config.yaml
d_expert: 160
router_score: "softmax"
balance_loss: 0.0195
n_head: 5
n_kv_head: 1
vocab_size: 8192
rope_base: 1080.0
tie_embeddings: true
optimizer: "adamw"
beta1: 0.9
warmup_steps: 228
batch_tokens: 65536
Below are experts of layer 7 (counted from 0) of a mixture-of-experts language model. Rows are named router (the router's row for the expert) and show model dimensions 80-159. Each number is 128 + 24 x the weight over its row's rms, rounded and kept within 0 to 255. Numbers have three digits each.
Before each expert's rows: "gets" lists some tokens that make up at least twice as much of what it gets as of all text; "mostly gets" lists some tokens that are sent to it at least half of the time. This comes from a sample of Wikipedia text that the model never trained on. Tokens count by the router's weight.

# expert 13
gets: "ed", " with", ",", "d", " of", "ing"
mostly gets: " used", " made", " held", " built", " called", " found"
router:128122163159115146096146122154127120135144106099114104153119146112072146114107153148094146163145110170114150126153123118155129119133119130187089096130123123117161161134124163086128152130160137080089120127109144114158109087139134109130083111

# expert 37
gets: " that", " which", "ation", " who", " but", "ion"
mostly gets: " but", " which", " that", " when", " This", " where"
router:113102100128123116127146133164112050130117130073173148103084132109145124168108159160139174150138168149133155095133109138141130157145139113109153149152134131093129130135151117125161144081143097144083153121116115142147099179121101164099136123

# expert 8
gets: "-", " re", "|", "\n", " con", " Con"
mostly gets: " con", " pre", " pro", " inter", " Genus", " Con"
router:086118145099060143184162134107132149102105117127144124103127161067123081139105124122149128115143101104147097113128128090131104140130107123132120095131125164153151114172160108136084123127129138147135105100125135163111139106111119111137183143

# expert 30
gets: " c", "c", " C", " D", " f", " F"
mostly gets: " c", " f", " b", " Cy", " trans", "St"
router:127094144118140110137165127145148136120155096138097113166138125112141145128117117158098079152174086091157131088154128095113128086133112156129148129143101155095160093149182100145120113152098114128161098134105124161158115100135094111120134129

# expert 4
gets: ",", ".", " be", "%", " of", ":"
mostly gets: " be", "%", " ft", "±", " minutes", " sq"
router:127153135136143181157104127161118105133156097108106089150109118147147121150111118162128133195126096116110142091111133134115161124145119072182172136148137108165145110100152136111151107116121152096114143159101143121111114105126121150173128132

# expert 9
gets: ",", " and", " or", " –", ";", " &"
mostly gets: " and", " &", " or", "\",", " –", ","
router:093140112152128126134132139116133141135110149101138167101139154139111167165166106177157098134122109064125169108120144132082162138132109155130127135098147099149126124145122113151107132123115149085135128146126118164140077112111155155135107104

# expert 2
gets: "ing", "ke", "ate", "ed", "ting", "age"
mostly gets: "ting", "ack", "ight", "ing", "king", "ding"
router:138145117167097138076145162153094123115129103133102129132153098141156124160084096139092159162132176136064141166175143181113108108163127102127093117143145127146131131115094117159118140142138127144110129179105138144116125166100124146147147127

# expert 5
gets: " ", " (", ".", "ent", "1", "%"
mostly gets: " wh", "″", " households", " back", " man", " disc"
router:133120176156125132096119136150196144155152109111106086183152076128142116152146139143106121117148153163142134102124138091118123082143120109115096149112128121148153116101097141133103170114110143126103131152139135131139129165125119107185115143

# expert 14
gets: "\"", " he", "s", ")", " it", " He"
mostly gets: " it", " she", " him", " they", " he", " They"
router:123102116124128108106111140107078169103108114063148117109128108123164135151121113146138144132092140116125123146168147122103179111122157116113127147146143157129108118134089143111133106137128116138152116146091100104157177134113162163146113098

# expert 26
gets: " ", " (", "^{", " bi", "\\", "{\\"
mostly gets: "{\\", "{", " bi", " ", "(\\"
router:106155122074139135106140139101172135122140114138110096160155135081079123146121129127118132189132166110132173130151151121135142156103108141098125183096132104136149127112144100087153124145135155096152132118177104143148140111092122126147139115

# expert 24
gets: "|", "0", "==", "–", " The", "The"
mostly gets: " World", " Euro", " Top", "Professional", " Hot", " Big"
router:139156131105149145118096104070145090129126141148079157078157140126159127157169166134159141119139125179128129148139096150125134149078100119154108120142123112159098154135137139148139146176111133088145152110128145107101138146094135127096146122

# expert 33
gets: "er", "o", "e", "le", "re", "ri"
mostly gets: "ö", "ä", "ü", "o", "le", "ie"
router:120143142161154115109123116133099111117135133131165164113174129141091098104139113114145133109084162132167107166120172146102130126174129100097129099169159129139107140141124152106100124114115132143077134122099123117156171209167133134127153106

# expert 17
gets: "2", "li", "ri", "vi", "cu", "min"
mostly gets: "vi", "avi", "conf", "uc", "cu", " Ven"
router:118123120103168126122091096115147169110097105128147072188161148155149107109150081127166099134137107111148129105102123128150109133097128086081100110075155122130123107118142099118128153112120106090161063109121105115112168137162161081116102141

# expert 28
gets: " a", "ly", "ed", " an", "able", "tic"
mostly gets: " social", " active", " different", " political", " original", " important"
router:140137132112125090124161135101083107117119088148180185176128106142146102142139142127131150111140074111093113116102120090138136144108133121166127094107134092153180120091109122122107147141124177168134137125166157141145100141131134139101083150

# expert 10
gets: "an", "ian", "on", "man", "ton", "i"
mostly gets: "bert", "matic", "jan", "ulu", "ean", "onic"
router:119162107140158091087086109127117118152134160192144165115130161146117142097134144149152138130127167094112136144104145173144141163132124121121155131111129139115152168156118101119142144074133108184121185125112117140096147122108189131177103126

# expert 6
gets: " —", "1", "5", "te", " November", "o"
mostly gets: " There", "There", " None", "featuring", " —", " Wisconsin"
router:116133130155129144156076133131101154125115111112158105123146136164134159110049096112097110077095124154116134130172153088120115139068134129156115113128179108084141130169137140143145104112171138158157135115120120133126148149145150118149127113

# expert 46
gets: " the", " by", " his", " an", "al", " their"
mostly gets: " his", " their", "An", "Th", " An", " without"
router:151106134135169133123091152120170165150116135103068184129137102133165123122139154111148132124099117114133105132077120112118113129111153123146184154121117154093130130122150146137121098135145127093122116139194124121190131133108126117153115133

# expert 36
gets: "\n", "k", "z", "n", "i", "j"
mostly gets: "z", "j", "kh", " Chinese", "shi", " China"
router:168088103117158132091125128165112140149113122126130125094167110146144141099104124094114157095099135126126109103154136106134075135108132142086136140144118147140126102131089146119157136106111089152098089136154097140129171085134108106164142097

# expert 20
gets: ":", ";", " –", ",", "-", ");"
mostly gets: ";", ");", "):", " –", ":", " •"
router:134165097141118113162141147140088126129138109112100131106159151109148105118150130143168095132107134127160119130100137093143122118146149100165145097140113134113103146120130107125171142147119122098162083135145134180146129086139112081143125174

# expert 31
gets: "0", "9", "1", "8", "5", "3"
mostly gets: "′", " Yes", " ago", " Died", " Coordinates", " yet"
router:144108119140135162148157156113137115107178159156162145090123109135114130116161130140137119100133142163110123117146173079133107119119136144088101134145150098133119121135102119118070182159115160169126115083106103108142133146172132148103125134

# expert 25
gets: " (", "-", "'", " \"", " |", "/"
mostly gets: " \"", "(", " [", "'", " “", "{"
router:122163137122102117138154128138098095173106117093109085063139139137127127143139123131126166131136071126174117144128151179087123132145120154108110172116133128104144130119100124138113144158118149106156125147074107157099140090094115155128152128

# expert 12
gets: "s", "es", "e", "or", "ers", " years"
mostly gets: "ors", " issues", "ants", "ies", "ties", "ities"
router:130096108137159143135089113140157139100110117088125152159130146096125144140112125109120147099128128171162143125139083091166146093138093104129140132154139150094124080105136164122122078101173130067121142096113082141138120163123113143105088104

# expert 16
gets: " ", "1", " St", " And", " I", "°"
mostly gets: " And", " Since", " App", " Ab", " Even", "St"
router:077146160180162130091091118116112143092120136147099137152123117143094141103134122117125101160172168116110141127155124109119142116084107148148080155114121132124123138121175145132145156130093166126124111141139163122173087145087112120126161152

# expert 32
gets: ".", ":", "us", "0", "9", "is"
mostly gets: " Genus", " Authority", " Mount", " ISBN", " Species", "ius"
router:113166129160124130142147133126126136127124145154113163083129131111170135110143132104135112120144135096131118144119096177122168126142124141084120139163151114136137142161156113167123177149133117114096138147126139098128089079116115149128124114

# expert 47
gets: "a", " a", "y", "ly", "1", "ia"
mostly gets: "о", "a", "air", "а", "year", "ana"
router:140133152114102124158114114138143112137102101094149124114126120167157125128143158108173148078111166146126118120119133120140131147150073108091116089122163111151131112075125118068099111118121150122078152133158139089123151130135131132110118134

# expert 44
gets: " was", ")", " is", " were", " are", "0"
mostly gets: " been", " is", " was", " has", " are", "})"
router:099086147123165161124156142085105157168127171076151121122147176108121151115175121154124113152145105119119135110088121115068132184150113089160130152138133107137087170127087167116146148107122122109096109090129135115089133098153124114124122142

# expert 22
gets: " S", " W", " G", " K", " B", " P"
mostly gets: " Sa", " Ha", " T", " Ro", " K", " Na"
router:118115107105143146135116138118156155131147131148101124114116136103086125106135114118099114138116130138135112154149151130156095093133114153129126141111119170157115132139138112133098137140091106138169109121140159118166102091116112126098151113

# expert 7
gets: "|", " the", " The", " |", "===", "="
mostly gets: "---|---|---|---|", "=", "Dur", " Website", "www", "The"
router:133140137129111093124124113134111148073132139143108118099135155100115084153122139089104108113126132104054149164111145131180132158136120125122140119113118106121106116136123093108108101140122138141134100147147133089091140122127156126168160127

# expert 18
gets: "\n", "yl", "===", "}", " Country", "″"
mostly gets: " Animali", "rthropoda", " sq", " Insecta", "inomial", " =="
router:143149142138165090147148119082108121154153085183119137135106107164112166146133117138136130103109145091126118097130122114127123119110138172132139152188140144109108122170135115107138148087117120163119133125113123141120113157122134120070128117

# expert 45
gets: " of", " in", " to", " on", " for", " at"
mostly gets: " during", " into", " in", " from", " between", " against"
router:125086117123165167147138126121147135069142081143126123129137166143078118137176156136123137129142135102123116139085103170151147174137113099103141124108140125141109161110140136118167090132138176123119077159139133120109102137120149092133108112

# expert 3
gets: "\n", ".", "==", " ==", ").", "\"."
mostly gets: " ==", "\".", ".\"", ").", ".", "\n"
router:142138113142148107115100128098150121132178134097135101148146132127107121142146183120130090147124174166153129118114115130128125137120129180137128142140115123096156150131116143119102125149148121088099158146142134149156113098141087119077091124

# expert 39
gets: " the", " a", " A", "A", " its", " The"
mostly gets: " another", " same", " its", " the", " entire", " northern"
router:117145146160105102100096128118167164059112133154153189104094155098136166131113149072179129098141145117104128154140123128103124148157155127172137140143136087153117137122111104125159121152152178137139107144129148139177081131130147127146083167

# expert 0
gets: "S", "N", "D", "T", "R", "P"
mostly gets: "T", "R", "B", "P", "F", "H"
router:111103076150140102137119131158111153148132123159125136142131117118184109154140109123163112141134139147136161153163121123108132122138150107146128100162098118143103128110118140135173139157149100109187162115106124125120143118138164146154140137

# expert 38
gets: " |", ";", "---|---|---|---|", "|---|---|", "|---|---|---|", "|---|"
mostly gets: " |", "|---|---|", "---|---|---|---|", "|---|---|---|"
router:157155108113112131128094103142106135153137106119134144095136089107128154136161117124079128147096128137109132116102145121129134088147160109134091146184126109105171156120121150110113163144092118151143133167112137124122170127146124133125168142

# expert 35
gets: " as", "na", " de", "ia", "ta", "ra"
mostly gets: " as", "na", " de", " la", " del", "era"
router:143157149157121104131161110123123120135088116137142092104112140135174137065179174122136142107092127094161095111111122108172130107122171108094121131137119140124179125127150100134144107109162107139112120143097142146172147160133152150117159101

# expert 29
gets: " E", " Re", " Me", " Pa", " Ma", " De"
mostly gets: " Me", " Pa", " Ma", " dis", " E", " Ne"
router:109088157159138159102121148140159114111131110110099103097106096126129095151132125098127116154128110125146118157139140145130118091119170141133121145116130173180198087124151091130137070130125108105149071168128150152157138156105118133082130103

# expert 21
gets: "g", "d", "t", "i", "er", "r"
mostly gets: "в", "ι", "ev", "ler", "ー", "г"
router:128134137123133094169104133173140161156145115135109154173120107148110137076128134178085132120128132115138130120112174122158130125114077143071114153112119119094115142123142131138126155106139113132096142133139104146145157130146100116169101106

# expert 1
gets: "s", "th", "y", "d", "t", "st"
mostly gets: " North", " South", " Will", "tt", " John", " West"
router:134105124117156144138118141116126099124149143121155150120158137149100184122094119087154159085134129148146141148148128191131161104114076115169107134132148132147102114124101167127119138123101119149154138108126101101152114106102120132173144127

# expert 27
gets: "f", "el", "p", "ar", "ir", "il"
mostly gets: "f", "Al", "col", "For", "p", "af"
router:148144133077169145100134108150157157129161149143147134127131143110116159105125121083110131122127148132083138126113155144117079116121126143135144107112131128085124161123124199147102154161121100126167135150149182114076155158114141177102114135